Experts of a small language model.
Size: 12 layers, vocabulary 2048, 24.5M parameters.
Experts: 48 experts in each of 6 layers, 4 picks a token, a softmax router.
Training: a variant of Muon for the experts, 230M tokens, 3502 steps.
Below are experts of layer 2 (counted from 0) of a mixture-of-experts language model. Rows are named router (the router's row for the expert), up (a neuron's input weights, with its number) and show model dimensions 240-319. Each number is 128 + 32 x the weight over its row's rms, rounded and kept within 0 to 255. Numbers have three digits each.
After each expert's rows: a language model's description of what the expert responds to. This comes from a sample of Wikipedia text that the model never trained on.

# expert 18
router:110094082103132150114138123126104149154042076076149176148058081109121119114162076138098039117138119077088105093047121127137085074125143098131137102141101122059159139104117133150106130109129096149183086083163142115129123101078185125127063137
up0:072138155059131139118098127129068086164100096171143121149139076138160154174136107175070112196069150115102149132122119165164126130094126108133118104184100116152155062113183121103181169120079168140123142136159148140145152111186149157128149139
up1:119126168139182116105123111125125128159103055132121110166199113123105108141111141144084103155144079151125129103126231072113113116125145116117135089157085121118182194158105189161119146141080114126190111146134168135096134148174079131091073141
up2:105166084080111154106116125105178141073160132071113144150127111163140111150144096141125086185138121045177152141118100140093128122161133153125101136063126146190140108119147128101149126120151121132131089146154109128171111100121082171147128106
up3:060086134079082113166112136117170085100150140107179126133170116098128109117124053122123088124065132160153127164093144155196120157137164134126113153148111168062200117119147080147097112157180106135117100131121163128128145131125134102125046138
up4:130033082135144148116100119184134170103040132090109147129075192114140161111107112162085099160155110148144132125147101102170211128142119130131095165175097071145128134100106158172136155186147192134188119106105160124120172121134059094101206127
up5:092142172138116115119116124132126115078110145099087020133164077120130114133117112113124074128196101103113123117099139132073137158145141021119149092181110148140131099094169189171161141159122103131123063123173135128104149110120082153119119123
up6:088224111148127199134175107083134098098096200082182097136075142127099111102126096060137152180138155135133137167144147146133158136151104085124103108146182062186195139113128158090148101177087107117100163137103113135163135125156109074105192130
up7:129104169156154110124166110155163150118107127172149166131154051108131160129152083133097111134145142113154128125118128126172152099088092142129129106101203178162157181121109159095105151181101132121143100129125063125203133125118175154161187115
up8:070169137093131158173113113099132159168155095147097142117107162157133066062091108155118146065138153140100125097185145170140127165062131114125159146191103121184123216126186095172143139164113106109156149116153245120148116110114151124135120133
up9:116125148208124107130106126102152144109192127107128181131101103160159139120124123176121137104118134079078101096117122127121137116147093150123150129091138087143041108100127100197071153085112161144119095124159100113099110112125101102093088097
up10:064129153175137094109109122083188103118157104135120192154186166102143068105129121140133083178103129098042117163164127106111138120093126149115163065103167175129188086064203239194135114188090113157131108106103122127107091129136098204129134143
up11:190127132090142096119138119134085105144104179082145148116066172113142102092162120136070099150045156093145131130165056064155093195121155110130142098153219085141154137142073146111153166168128089151135157134155130125127087098131128172168130124
up12:171108182059070077149138128133150117193145109142118165164061115126101160131135144104132167081123065146102136138124103115118162115106152137120162082046146196145128177161103183135151080029129129115177109181136092119085044102110137192171150137
up13:141146104171148117168118114095091098091162090146142147170106194134083074078142135130078075096121164163120128104128114135137103115115143126124159119094090163056119142113163091091137111167193101129113195125100058116141172141131082107142149109
up14:157176108159095142135108117101171145108112089125153172151153167151139106091136143081147109154145104102109119131122082117106113117136160077109137100134089171109170156125142146140140140109129081130152156128093055138138152146140175103063157135
up15:100142168150100136121087112127140128158150103154179189125133121161177101130089161136111170103139101144087127128113182100160128148156160023142081125123132142102129124168079060143097118130117138131091121141136088116103116171145174133070174091
up16:066162151091104095093127129150134147167133075124141040123067102143138155119126191118130120121094107162137152165158068107156111120137123202151166143093152153129120160095155096133067094208166176116153132109086084123184134155140153112133140142
up17:097106093144147075118146130142096120041072100137110177159142139113156131137169180140096110118120154145158126149154149186113165118108158170141200179098171133176125128128055151147150129070141072118157136114212186126150142138133208115111156109
up18:128143158207181168144130148076141126172110126145087178137072115103151106084117109143166168128180131100057094124053140066121101130111093141094048145073185046094143191123167144115090123165098133102153095156170166131113099123134151131136104107
Sentence-ending punctuation. Periods ending sentences, line breaks, closing quotes and == section heading markers where a paragraph or section ends.

# expert 44
router:107178128078086105118114102102119123193091113070162147150086146143123062100140090147113121152156172148049102150103134121128128137111120079114135114117109113104150142136125119154164105136216089152128117133139122112157065130138131135108127140
up0:097154111141184104109184129161101155068144185140107167115078190130087136086154129145142163116139177166087106190129128207125115131167127150120121145080119138089117191100082159193127117076178142126104082132185143135146152074151161100082154093
up1:151141085155137175146095127163128161105092094127135185132147070158106103113140178148153146112029158117104137060114109092120092145102108043119165149184111156122167148124242138156105166127101096129132179126162193137146172117096191109196103150
up2:129156079104122127103079117113088117099152079154112122118119064137163168119071189061102127159189166083198117159127196138097122131083150153134166108192190151109120138140106084134105115135133133120162188070156063128190086177117137095079188166
up3:162111106114114113118125112075122093137145069158134129149100073131123167136079163159114100163136128141096135150125107200133160154129136102114125122137045088109140130105163113222177163124092177109130167101109162119095136093100155114121128139
up4:117144168111124091101163137140145107084084116060177164136142086135137090126132116104138081118153157139160118082129119074115085095142146110130060130131123087130185179128132084144163145076171082136169095100097114124173127167089164115183147162
up5:109151123131157160097076104098138176147114098178134124154150141141159086137124089133143145096178142116102128151123140162125113112102138156131107153204058166084120065149075068164121136141141100125163106151096154125159120104078104169110126149
up6:102164128064143143116166122142121109224125155118129154125117134137140134174090161111139142123195190144103134126163142074141124175125108150128147119126133087040110154135124096106151076112151063149104102107078120129126053107098137105147150140
up7:163048138102074075115095114124117170066113123158106125133183157133112129147152162132149109149087138076165135118107132173117143122136121097128143156000108133185125136171100186168163173111081152132178139121135077138044163160131100137142088164
up8:099115199167068135152122130135112092092099144127079133129076157141091067123201089148146081077057169154112135065108169155139170104136127146140140097120183067102126108103210109189098143104182148124134143139138126118078060146147095104147119108
up9:081136190107097122089120128135162163167065115111145158136093100156094146139131108176127121113161157132194131117127174147123138125137118124137126092138078068152218145123104115144207175072118169134140107166139105127141099162106108061116196166
up10:164163143140091139138120133131161072136122152110134180152057111124102155037102102161180173133199138083085160103094116095077095105155135102117135117217124146200077135089136192129133136040120131124122120155161104124110112090161102197130141139
up11:129104053122064137126096137138101142140114101115098122145111137133111139142107181142101147149146153108048136101137194104135130115109150106125065083048117149107099130160148097148132132130186183128160100146056113132112173150104186105103120140
up12:132179071078091120111091130115060156120149050151097125156127073121119158107165107190160109122123123132064144138144130131150069122164083137150114111154152105090044170075153153078185118166142182128133159137143196122116178116152180084171100154
up13:114125136078102152156126124120086123175046160149111156140091191124116126174132164128079200071077150109096124097096061131102156159131106086134136182075093117134123146164128164134112167086094145132095099142114129122153042115177093130146161130
up14:150094110082146140099144122109173144238123068134097144118059120153157095104090130158070188193129126090095151132123112073132142192136110159103138139166098130127126144112133094137146079132113122135117105096118079130131081123134130160054096128
up15:075118099161134163094103102131134130124135112151127176124161120136160128063140134164126148138141066104126119100188134154118089163101131195123112148163100227116138167122154111082189110155222134139107136159126108129113184086096127109094123107
up16:160079051108099093115056117153139134228168178103137164140167136088135110168136118118176137127195128209084139126085103144149087165113088041126139121120101082077145084105113153165128144109099115132100120104137085118125161141121087150146102168
up17:099041205147124094161123121117118159136168084058143154148055114159084102136150155148072142126169131134137118147123139119116133118135130105133110126148207129122114103137090214152147137194144113130153136158169090120158066120132106140080087134
up18:097079147099095145126167129131106096156154143121121172106123140150118162114111084110069073148091162160166139127046056118092124168117143117130155040119096157178107154090126215103078121189129076124093143131178127120177156147180178114126102138
Years and dates. Year and day number pieces, often after an en dash in ranges, such as 1810–18, 21 October 14, month names.

# expert 29
router:135187117125093152126095105110069130174107088106174088146111103089100123116127073128115095160159142105104096110091179135160070032117120103159130091170158111129113147166115164143114110083194155138141128050168138098191102103143204114116109173
up0:139148066062116105114133104105106108187196102068130153151148176098079089120134127142106062145113160085133094095142120209130120117118128084138111114151106129149127125150081143097167145154082112126155132108120075135137125136113098174125190123
up1:132118112089116144149121127107196175177114106110126152190147154126083092037150093113120159161074097116096138138117173116106135111080113140138108187162122133122162136133136174126135152104191098128136107122077115120158168143133116120138110109
up2:038150142140072154107121121152082104163132096151180178121077100124127105144126173185171114097134137107180110058131157214107081097124145182148107150147112120165166120095132126103121146122148157127138143096124168119092062138066124111125125127
up3:129150080137100127126108103122125149064120072149155164124172162115130082112098118132134102100165117132126115182110191137128101157112128095159072151137137150120148113074146137134129113203103060134150125103117077120134158150110140138185115123
up4:095141096121151163167115115142104137126160108067148136141103150141134103092145154151105074134100133109223140122065178118190116137166136090114088137144064163127064119132159107140152163144118116137110055098083160105155127173140186097094017146
up5:078156151076095128142125107100122127139113101130123105106120163133082100138141183165151037106084144082083106102125154115122097080135113183111089100151103091162119184144202173109122121146128088117143118165110139129177077151101149179134114091
up6:091108085144116140105136103138101084070112161149183069140176132135110085125112128121107102193118177088104110124130164155138146110107115052137021198196116131112164137133189120092109089187124171125148139120103136135148125106131117192088135160
up7:084134085094091130099098100101108067146151094093085108172148137133080108087129194132071204135150122143166118105054122142093138119106102169159100154191094080133125097170138133168194102141117164138166163167111116147135132125094155126091144143
up8:121137114094135095143092125122034130116098159154114111133151099163137087081143092118123063135090104122170116121126223127116140095104160087141131112139115117138170134129091155172032115201114085139118134112077225113151084111109107194130111116
up9:103161000119137119133067118104073135108129168150133114131153110114102113100113140170132155120195195090104128151102099184105108128106135149123061175126139119147147125124125157114077120094144126136143141156137117121139093111122131090144185111
up10:143124094055093117139077114117089145168102120130127127149168101104143082109165067116141085118156159139114136070142172172150074140143122182094131131146120134131108173124120174181128047126084126133194096126093085113141167099076135178062066098
up11:143137075109127147155124114058101120149125089104091129141197129129135128151169143083071122146173125136145134119083154148127092156132101046122145158092084072165119133148197153134195132182235078153126103150104065113121147128143132109098060134
up12:104106133144115127123153123096156117116152165145109134156146101123121115111185157141130138152112177097089133093162191206114150117073133142135127117115104109127141142089107098109129125109094098113145105082148166121128146132172201149100106129
up13:191078089061125206146121130153138156162106088170119104118099154094087134142141125195095143068131147110193091080129120182131100127129152110138073138079076068135163115159127132096156106152130116155104194134188125109158076160142121180080168143
up14:130103103093155123177091119095125157078143122128080170107095161111127131126135137140090148104163113097072120102139114091102084137126141126097095172121112144067086176161143163089134175118166103125071095124107178110117065121106128089057136131
up15:029124074100110098144115138162097143094100123117151056153102137157122074143183125154061104092146128111151139091055118170154102113113135050162071148099166035087125178048200121190151077185154121134103111104154192116109106108109146086095188129
up16:086172161126105126147135132082118177065134106123104107152175104130135104143126083143090127152146132087141113088113120112093108163119121171129162146054125142101183155096131126167172058141171133119113122102051080129148119125124138144152064131
up17:081085126042109112141119117162085165125086166157149082150083136149099171036169097147106085144159126100053115080077159103141121073149123164135175204084143057049172109162119137155082157176134067128123098119119108135088172125154162150077161142
up18:085134099111149085159119092106156110121064183153102134163108056098108085135139152165138130146091111156079119139092146175104176139185092120119072154071124070146126053154165122162118147116160157131151096154185157142156186091177134137075118112
Spaces, commas, word starts. Bare spaces, commas, open brackets and hyphens, and capitalised word-initial pieces, often in table cells and hyphenated compounds, as in cardinal-priest, C-lay.

# expert 34
router:139191125136090150132098095098072135178110093109175089151104105087105120113126078122127096158155154098089103113096188139149068032118135116174126079170161110130123149170116158134100107080197164138142127046169140096195099105154197115112111170
up0:070122161076094155132084101125171148156103119115140139134083074121095168131096120162150128128119136114041110126123120148121164073118134081109089136189174104101122115159224201144106086076116130138144115144157090105120077119103193122042149141
up1:047133119091106126175093093172089140150104119130138057186098180094085146124162108179167118121151154089115103104161128094128090158102101093122123118142096104121101098050132189182071109181145085138132142086126177115128080077164086142137095115
up2:119126088082058123119112126130197139085091105102181124137130136104041092085145174170072101088149153149149144140124177107159150131063137113131131145137061078134165126190087130094174149091148157162083104130171163119124114100111103191108059175
up3:118154128102078192125108121155126125161081080122216133133096086135137162124126113199086063116190168119097142061111149079125075149147110107122114117095111076147119136099097213080133160117163135128147076115156133109148120134095113120085156159
up4:054109131124136076156077094088107125188157121148151114119141070093111084152124072134105117097132138104149132072074059150119132046100131121139101086125123121124101151129142152150147126157119133147165139144136156130148075142080178144047148177
up5:068097109094078137153130123112161107136138119089181143139095077123142088117143086160089123092163098176142120074090154157189157157112112105128133173161090084144147103144098137057077138103149123139123113139135114122185074137187137153094131153
up6:095151104189163114171153131129110117089096085111138144121094053103078132054164127108130112127189113093083117124154177156142148185141123121152029102092121124138091215135125128151166107155129194131144122171144093135102126144104138077065132119
up7:105142131073050122136097088137114112209060097066198110124059134114115156102093131114151104075120179062117113199115125139094112146166130084142090147093110104125108123132117132179154144117116136136159082111137118133229095100125118111111058147
up8:139122074109171151077127113102149154106164124094131221187019106105115170111168108183133118134117145139109134055146108138156163076110141079106133109097084151108158161114128176189115112103108105131123115173172171139137136142157133194042121156
up9:163115119097157179135149095053134196120119128161119176177102113129122158120134065138108126130177145123147102091118126140184075139085090146105086157179083073072119241151181147129166082147159154130096116070129189116156126101129144148104118127
up10:171095082133169144128120135124168145153115163102158156129155142129125104176093110189107076089152130077090129093116177075133102127121105085159207159110141138058120155111168134192155051060090129173114148134098139131114179109134175172071175100
up11:165156123079098143118135128113084164123102114108143052133139106129091139120159084186113153085170091046173133062080139169116182124101170029142134157177126107140091177157103172097174058117136105169190107161162134108140089120148166148105083131
up12:067159103109053099142140093135166152122101070157159139086080099137109112137166129123144093074115147171109145161139118223117111141129086131140150171119081112074064122096155197192108080153181099125141108130115115130142073110167159166135134120
up13:188154121111102067124089101144105179118128071175117085158156093164178138079127171092136179168082105095074129114159152143132119115124123177114147141081122178129084136095101149135142140138134078104183181118082145126176156128138145108074112157
up14:076074062122090087161142088088152111148134135126127164168134138150149134100135114163113098109139101126111119179076121170132158118080115144131094157150151127142095108119168114164175116083118098134154109109083196103117177119128132153101055107
up15:036162098159096144123146090120113103103079138181162049080139145122126084126120149155135090123067137110044100113154167147125120155096151087151116148096119140090139156093198198156125127124124129127142117128072168130103126118143108141148059106
up16:085139120151137140150137115116128147088119116141100146160141052128114128080177115160121129089228133098155107072050151246125131168121106163140145158133055139098104145146186201156127152078120160164082119092116094118130095107147129146033060149
up17:106114109077124155169058129162115131107139107137165073155029076143069145156146092139109085063147159078159132092175156166170172088131128128141130113144145103055111188081182168062098088110121110137201114164173119120133142093144119100122091109
up18:137120109104089120136100096128111118112069147119135085137149151126142057130155098104079071085099151182097102123151133134148098138092158086146107118171164122102121114158119181163152101128078062158115143148100133115112184131103121108090060125
Commas, spaces, initial capitals. Commas and spaces between words, plus capital letters starting a name after and or of, e.g. E-lena, E-urope.

# expert 33
router:117145139077123145123098114087107141172093093121163095143072099113108114104128097137144088119156151123090105129110172144161094047115101110132136085179158101113117143146107137163150108036184142140139114058201151105175078113139182120117117184
up5:152133073093120088164135131138112116170094154107111173161099194147091118094128194163109174114127201177091116152116040164141073146152123149129145142113062113137108091146163126159071136070115110153138086100136153134190075066136137179143108167
up6:085091072099117140110112092104112159137087125162178081137105159112088112116104109093117077118158113151161132175110109182146118100106122098121154169168202124108108157122187146225088086072110069112163114149103054133175160139139146100059137138
up7:064200081052136168145152112125159160092111138132116143114017128150131062108168145095171126119145180168166123155198115151110154139146127080122084160098169074115177122121107115143089144133162143131080123115138161125159113147124185116127167149
up8:162180147159151163139090119128153139094124162120148106105146078168123126131166154132151113053118124074144139175110184197126128188101146148157084168135046155132135126120111178166083118084143127140138089157115124119183108096152116105171050155
up9:093138165197090184136083131068070147179122114131140205180139156150112158076118072170088095169142100110162114139096091113160091144145132119120144121103079149046135190083096146156107136153097133137104093093187128115115123102146098168160097116
up10:022129166079101144066164136088119151169148139189092060164037122106141178118128151137110129132118080142173119162115094153138192149147136139139177150110126133028132111109121152103067090143166123141109128084102174115134132134145118171158147087
up11:133092090141141179137098101125098165160064039119128166158130162121145091142139119102120146156152090113072124158091140147162134190127141074153082104086148131100140117079107084077189131102071125144130114142110119140102077135097175055132110126
up12:135075115105165105126147128116136156115095095131101104133143130135094130066180197149145104080115128103132145162163156195138079117130116142115102187065109041128099181130158162187183158142147165137114090169156108120080183146125118051143100112
up13:088114145069151156104066110124096125193101139081163166140124114129108095126100201135167136160077149094062133106166147037155153110155111111116101120144103004148173080114150109097130144139184121139184107116130121108151111125107111187102149155
up14:140160135123100131151045114129177141117132083075086104113132079147161095123159126085180102111163099127155139111129091132137159106115153163128124094141119140115151180129066108148140109086124094156159146135100075095131097160154162134085111139
up15:140175183103137161152073108143164139156096113169101128134045112094130125137112104165089112150122178124114130162170124122117154134116109129140093207047084158181109117138147172090148189071192141107153080133058130121184114146125129110129143148
up16:117077173112140164147112130103090071144090155129217133121100140156125098160176136143175132086097173126104116114094154133142116117121100139143090166119127111106153077151174074058144108119092168128119145141253165127080084123131042184129087116
up17:133156178108088129140055112123162145091098082118163054116111134123081144186099186110137107109111143130110114154082125142156085134108102103120176077099138107088113174139143115125134178146081107117085123158072111113160075098103151200147082122
up18:166069083127094086077080132137094115132073123090144114107116147148155146098094116113114197171222088132157143145160107074118139127107117164119122117084069128094138062142147123152100129146156099130161095134151113124158117131116172142125107141
up19:107043118099156146151099113163082138169118132117122140113052121151111098168194175187111174145141154126155133118093233094127181127083088121113166175124196117070163097094093164168120182135180060143141111079163146137118066126158113077109149135
up20:080156120081155098100063109146133183068071135165117023111079163122110109139140134201091161083095140106111129146160157132127137135109138080140051163138095213181205163138150132097133141154116136122145096151062144138175135106093123132136151168
up21:152127106203172109094149094132224101146123117048142086134147070121099109132174136152149133085115154139108108144137090196140107141138127049121115150146143162091105144114139178094170098197142101141177161119166083114168104108142116156077133137
up22:102139134132126116132113115120108140133091081145100087134117117120138105169155120112142082146161104077067131134162072067144133185065118133133104109090100197151102155132147146090107110182133108128131083123134099123101136132155108087126109100
up23:170007083191120112146155125121112081025117043117206162139084158117150120111120131134143082153137158101155123096140158118155131175147099086126112155164152113135058097149071109112142099085123144135132108116173130128142151174066124141115104156
Year and number starts. Leading digits of numbers, especially 19 and 18 starting years in dates, as in July 26, 19-93, (19-74, 18-85.

# expert 38
router:079195129066131131176104115078160183174112112131172139143114105130142108124128079175105096130135126126097121047124188180127151113084111080132100109079053115105111125123189144128157112096159090136107079150201166118152121067076135107085098145
up0:134116206083089063116146138141109128175145103154182041131141083138140094127156102110074090144153136124157137116106157104133062149124122196123123099140105193086160147098164162130195151178139144121153119169156090126146148103099125118115157100
up1:165137129215133060134150105112106190132146205160088132127087086106082111076174128102116163100050112103055131130131153146159127088090120127141153094118167149078157168156199059149096145144161105145129117137189131143139089141117121134140087109
up2:148117163075107168122120128138145151136172056046131121150102082176123066147118090143138118105172134129126104121109129096130140140127143090117080200110049110131140203153176126183116155121149131123191077112102156105181149071083135093118082128
up3:089032085122182178115133112108113122142086090124152215145152133100089109148098145110144164121100164104084130139106113091175135128130121104151203115066121121097138152157118165190138106182107204142115149118186181122165120151092152166153124074
up4:149224126145142119153087127094155144085134117172138086148085079110153106146106093078068085131102123111093120163084042101119126148121108165124150075132164152138088151185131167119122140126109107157162152132162112118143088122182067055156132111
up5:099128121193141078135083131127130149219159153096133107095118114114126121071079143100054139146159142139069118181114110117123106125089140135116133040181117197075069151101176145112103138171084176136128168128158072119141124163174142145158115133
up6:136053155167091126095133131120086099122142118094104152119123116119115136158115197131111192114064163167115137212130092085088102165164162172108158174198144120084104097196097073136095119130100141120071111132074093114121119154175090120138109110
up7:114077099177117187158089128148157162119145142116075150138122075082102155172137097091127108130117174085175109107126158134117167131144112156105116201131103161006160162156160151161118161113123145121127089123161105124097060137127122146076121148
up8:144139106145189089099133098110106109179157149178080129137132138118138089132167171111090104141112158142109129069105164186188135114091128221120111154135214144054125123147151113127047154148116118121094082122142150118117128143127097166180200103
up9:161172088133104113126124139138143131097078132101114114143084088115155137103143160126172166078089130113168140085119073137107100155146080138113107105116126188148185120130167099155122081153160159128063147173103107143064114096092061157168094158
up10:092208147120138137095107120135126116090109103089138086110066123128151103083142128142158154119131160050211125116102127086125141076100099111117113091236089107151144159149058088161118160070098079142122103127171140133132105104130134184135133163
up11:149099127060101061136120135127189123093139121159219176130077129149131144130162087160159139075145149154131127143175203145100138167137127105128141177169132121125108167130125169107151126102131108112080127165147164121109080141087203128115157169
up12:103168096100165114132133132128122119126104095088126166125078140106176147182139048155159157111148083182071124080082199064164134165111128140133124121109126129120127133137093129080149063183156109146192082110074113122071140091124119183138111109
up13:151211215176155079078133111126107102126138107151113126108168044142107098153107107133077174088176122127141126159141096163132093120141152136134114182101157194136194102115192131150140075103158119102112108118162091129102086085122104130162179171
up14:112081121055131148152124135137170141187128140134128191125128131134083139114125126109146130089069157096093131071127186054125116148136120126135157179082132119092163172140107194112093119110092087123112167140073187131130207125114191070087178136
up15:141107105093204188152130109143105103122128109142155091094115120127145085143154107092133114161140169101133132158109158134141137175117113142127135150128219125077187130139101143097094110128118112122121118139126089127121110108137105151126128088
up16:091077049123107126092159138134165112159189130077146233130068167122097174177157111140137140079113141145137126124162080065144114123141110120116148162065147140080147133119070149146075129104134093135112112177166077133183193140133104140110086117
up17:138078097153135106145103098149106117118091093125126101172154157118158163128110176111028168149186120115179127072130113077141132208113133146139089176138114098127085133141119181079094165143139134136090119150125146106085103138139070073104132192
up18:073153105138109070146088133110179123166127116089134193145147165123132133060184168116102045123097167114119105077176079133169095171139104114141115099131081091076168176133084108106138182131064137148115147115181145118115112168146203144119137153
List and table structure. Line breaks, dashes, pipes and colons that start infobox lines, list items and table rows, e.g. - Full name:.

# expert 27
router:088151096101068136141076107064103155120103062109166128151085100115106088086150099148126111116162145102098122129125175169143080098114129131136116145153133070120150167098109156149111120055177122129159117108150189126194122138102202171116103147
up0:101125095110108138202097129116090119110146180088158176153102077119088079109120197177201147000101171143133124199123129172099137109115152110129156147200132093107118150167161185194149156119125092147134196135142124132159152133108181166098121153
up1:149135109129128108111127129099189162098104108067149100132130143103127137101120023142108144152137094118064132129133124154134103146130105120139058179108189130108202152112114124115049096172206087115192130107100192128080150123172164161142100132
up2:081114123084145109108173128145117195144144164110156195179115149129109120138114120154151114082140120146149107151130133208154171070127124122139203167065095146086161157130118048159121075178066137124049111100155146121139114106138109180071119153
up3:112156141154181138160094146068119091251088116084148141117189146125146093140106074129068161166104085150054122110093143075123139129122116124130096130073103160108181116130154120102129107090109130123143158120073190125130144121125152177094131134
up4:077074090035038139145121148124124131104132144074210075130140109098129085147125106092126122097091116157109120209159146125118070076122155128137106144147139095130187169196147119088057135098169154140135072117099174134169135174083170120128112162
up5:141180109099113129138135126110137123101189153084172076133193185132143049143146097148075074189088178067062142141136129130191130150113100175095098052066150110088148109088135096114144068175135164144106144083156085128083080094119122144141089090
up6:072183102141153089159153138109131090106151112083132173146125121139117159103155143130125128106129135099119110088149161156157039080127116144123134067129107128087169125088184186174069147121192031129139153136134147128158083123094132078155186142
up7:161196129068178159149156142105124102054174096131147135132071129140142158142149106170148104088217119142083137169165128130163173174143137207126127141150000075094141084139086211100163173103147101122111137150154072124122176123138124076149091127
up8:141161137128192117168212145106084149141091045115126181153145113157113145156157183142097095141124144135113135125122146063105078115151122110113181116140152131083132146136209094153148105175144098118137124175195091133132099186159097134138099119
up9:145088146186158131118087105092128165112086083159140122147059127133124119122144107153144063119110137084110116117057119164130152160095132125150154130118084123109186118097194078143122142123096136150153153088089085120094122155128205077155081088
up10:079060116134120124101081109118110098113080135113114134143132092103156108126161098089123095160092115103148127079182094146084122117151083164162060169201127108144154155115146140113116143088107130119156104139146191133114157152145110072159132148
up11:132155140122098097124094131114113148121094079118100169101141142122122107167137134131137183117115110121111112152110142213093123105149128097126117150166086180090144115157132107191073160167093111130097112101207184123148089119098140091116078135
up12:171154072135124137094140123118110177046121126119051075157197063125118137153122167108096148180120145120153126098156163109150129052114141110132118119156098214133099149135130137181164183140127142122174111146088136119138174151121126124099129126
up13:145187184091068110130136144107128097159132168097125109125092114142164116140160095150112151087128126135030127124113103086079115134155141082108059136127097182112110095101113105096089071152137174109093106150104145124106084097148119208116093092
up14:159125165083134135173124111150121128115118173194135131157172098122141146112136137142156106118079160133111122111129114217138080126121101129149098080097130124153065118111209088104170154147117134134057152115181202124117052096148130095126185126
up15:128118133156113145119099138113150129081144100129127048140049082145122090102107137163167183087149162138184118140129126153160100104140143055134104193114108079170130140148076111129166105082102117120126133099134163133118172101133179154151093109
up16:131172138099160119137149140110151105116144138122208083140192098169136151097134070141084127183184096215063128104146148118118096158141093139148123154112171149102144135070163071155128087111088110120097118153093122120137157108087156165115132114
up17:119083101093086139106127134095153152097126092151136148121027110146147133146129173129092085162158135103154151089156133140144133153124115167117079161011089058124151102136153158145070144126075123118140070112090216132147101152150117145109114136
up18:065150093140120114122129088146178145161128150156101073114068136109155104193136148080101126108127113088097118144103210158135159125103134091127075102128195097078101188094134100147155132129085096129172112118140124126130119126124103133148123139
Years and numbers. Four-digit years and year halves in dates, tables and biographies, such as 2019, 2020, 19-89, 17-26.

# expert 26
router:138181121120109153136088108097058138174103097097155076164092102075098124101139062119130107152149142097114108112108165134136075028129133114153121119171148108117127140152101180144113114097210163137154097046162133103176096118162200110123097158
up0:198187033126144105144169110117160185113094134125163111111122146115100130128157151142137169146158138171137133137123120123140180154091124112133074127089150099075081114187094110106095164130193054160105118140150130105165091127154103129184055132
up1:131126044084130191119160115138211106096099148174077140145111068115118140098126104133123104042139140090212145101094122123119160121118132126155138136129208148125114140139106179250142107092126163155153154106026079120103137127153071122138094155
up2:123155110119088143127098127077097105172111093105200056130122131097089140099150093144106132152156102102078137078068149132182084147106125149127035115149102109131099205139150155023148163201127127131132132146129084089114168094126171030113109176
up3:065109068086139098181134120108069138155133122126091091141105079126160107174128129161132071141134119115117116138160173069148104135090148183123053132081095093070157118171122121081107090133086104148164103147110200131107143133151139167114102140
up4:155159153105141120137139109122144105141134139134159089162139155105124095098192160147172150134146076125074098145125091143072127145118089154131024157137129082098140110118129146099126084182229074124140062084130117117116136108129166118104104105
up5:118138112106128190153103123099046174093121143025068157111082082126101146109161172133121134130148165114170121075134143162110102107124140071144139106141131109116091075118098198146140119087133128115139124118126148134129158098120132093143144132
up6:193112121071167108129091117159085137103132130180135062175107123105105116155165131155134122145141109092158124139136097134116081157127130098117161185109143044056112141103086239123202108139169136128117061107119103121081129120173186125162132124
up7:116146122106065106137171136110153135159149097171131114157140097131100158136087128084125087130114183156076138147122203167121068105109135125171120161087073162098105177091137170124119130132121102094057128156120153122137147116158168072084168133
up8:120146076116114133166116103097133103096050110064151072137152136126076144129181065091139089066126103158105131139122167134126178116148083111122167130194123169102084132119177186122065147138165115139143105111077252119144149149167049167115137120
up9:168124138136117090150112117099099148066061132153114051180077170062137184126166069133133181143112087132154121137120147236138150130141121148116123167106111062089136108099149103127108128093158178117154046131150099137049162069142113082125119147
up10:096091134099152102170094113113100141171100173122185156127070157107127138109169152086079124142138131093139130097159139188088108127121104149131131133209078168116110194140100169153178099120126125136129139112125152109117104116145151102180064124
up11:112140150117125152121097130163097127101078102095158124132110152168110100178125113194089106177094193114083139110143210172175115180111133049125148105125128084164126137106081141183166171186153090141142144117147134131134079136153113164100138131
up12:137149090172116201155126115126118176102085140156098135127102087141163107115089197084131091092098109110115141132127117213142143106150113057139074205060103108115190056114102144110073065125154068127104134113190096126099098100149113118151129158
up13:135097168067173167139127132117142114085139150154136126104151095111145113127139111162135185114132087120155122126106089241108102116117096076121124178046120155115156108108166159142096109096128166121169172185087190137136202129133141136121117140
up14:155192067101107133131103147099111107122145110143177148156131151119144133077094085127131107200115119110108124091110168137138139193111123171104107098078146101149101126098096112082157091097145145143098138144105138141153107133135121143197058125
up15:085133055156177139173130115151164146107116176076136119126122143129111137080119082108123166105077131113129111128137111196139218085106121089140131105161166115122113102146170187070101088060181092117091129139124255139191126144152157144155142133
up16:133091071165136111100146120104183170179141120157153074175166129111065141129187188175087116092136155118159112175148069089140154181109082113130130123165106127100164127172068157231113168111084098121145080135068093115140134130133112147152150165
up17:133124117193127160143104135122127118192138145127117186129109110094095118088157068162126140079152129125150114150124158103116175135090124061152109185204093074167153157107174120148093108223107138129119094124111142120095134119132127162129090129
up18:130172153048091131107114126114132123178123126078133071151156127092079096084171093094122154188158149077088105084140187080169140148117120162154118135150081116108142108112127197083151095160108119142099182121145140139141062164136147138101076124
Inner syllable pieces. Middle syllables of words and names, especially gar as in Kindergarten, Bulgarian, sugar, plus ra, ma, ja.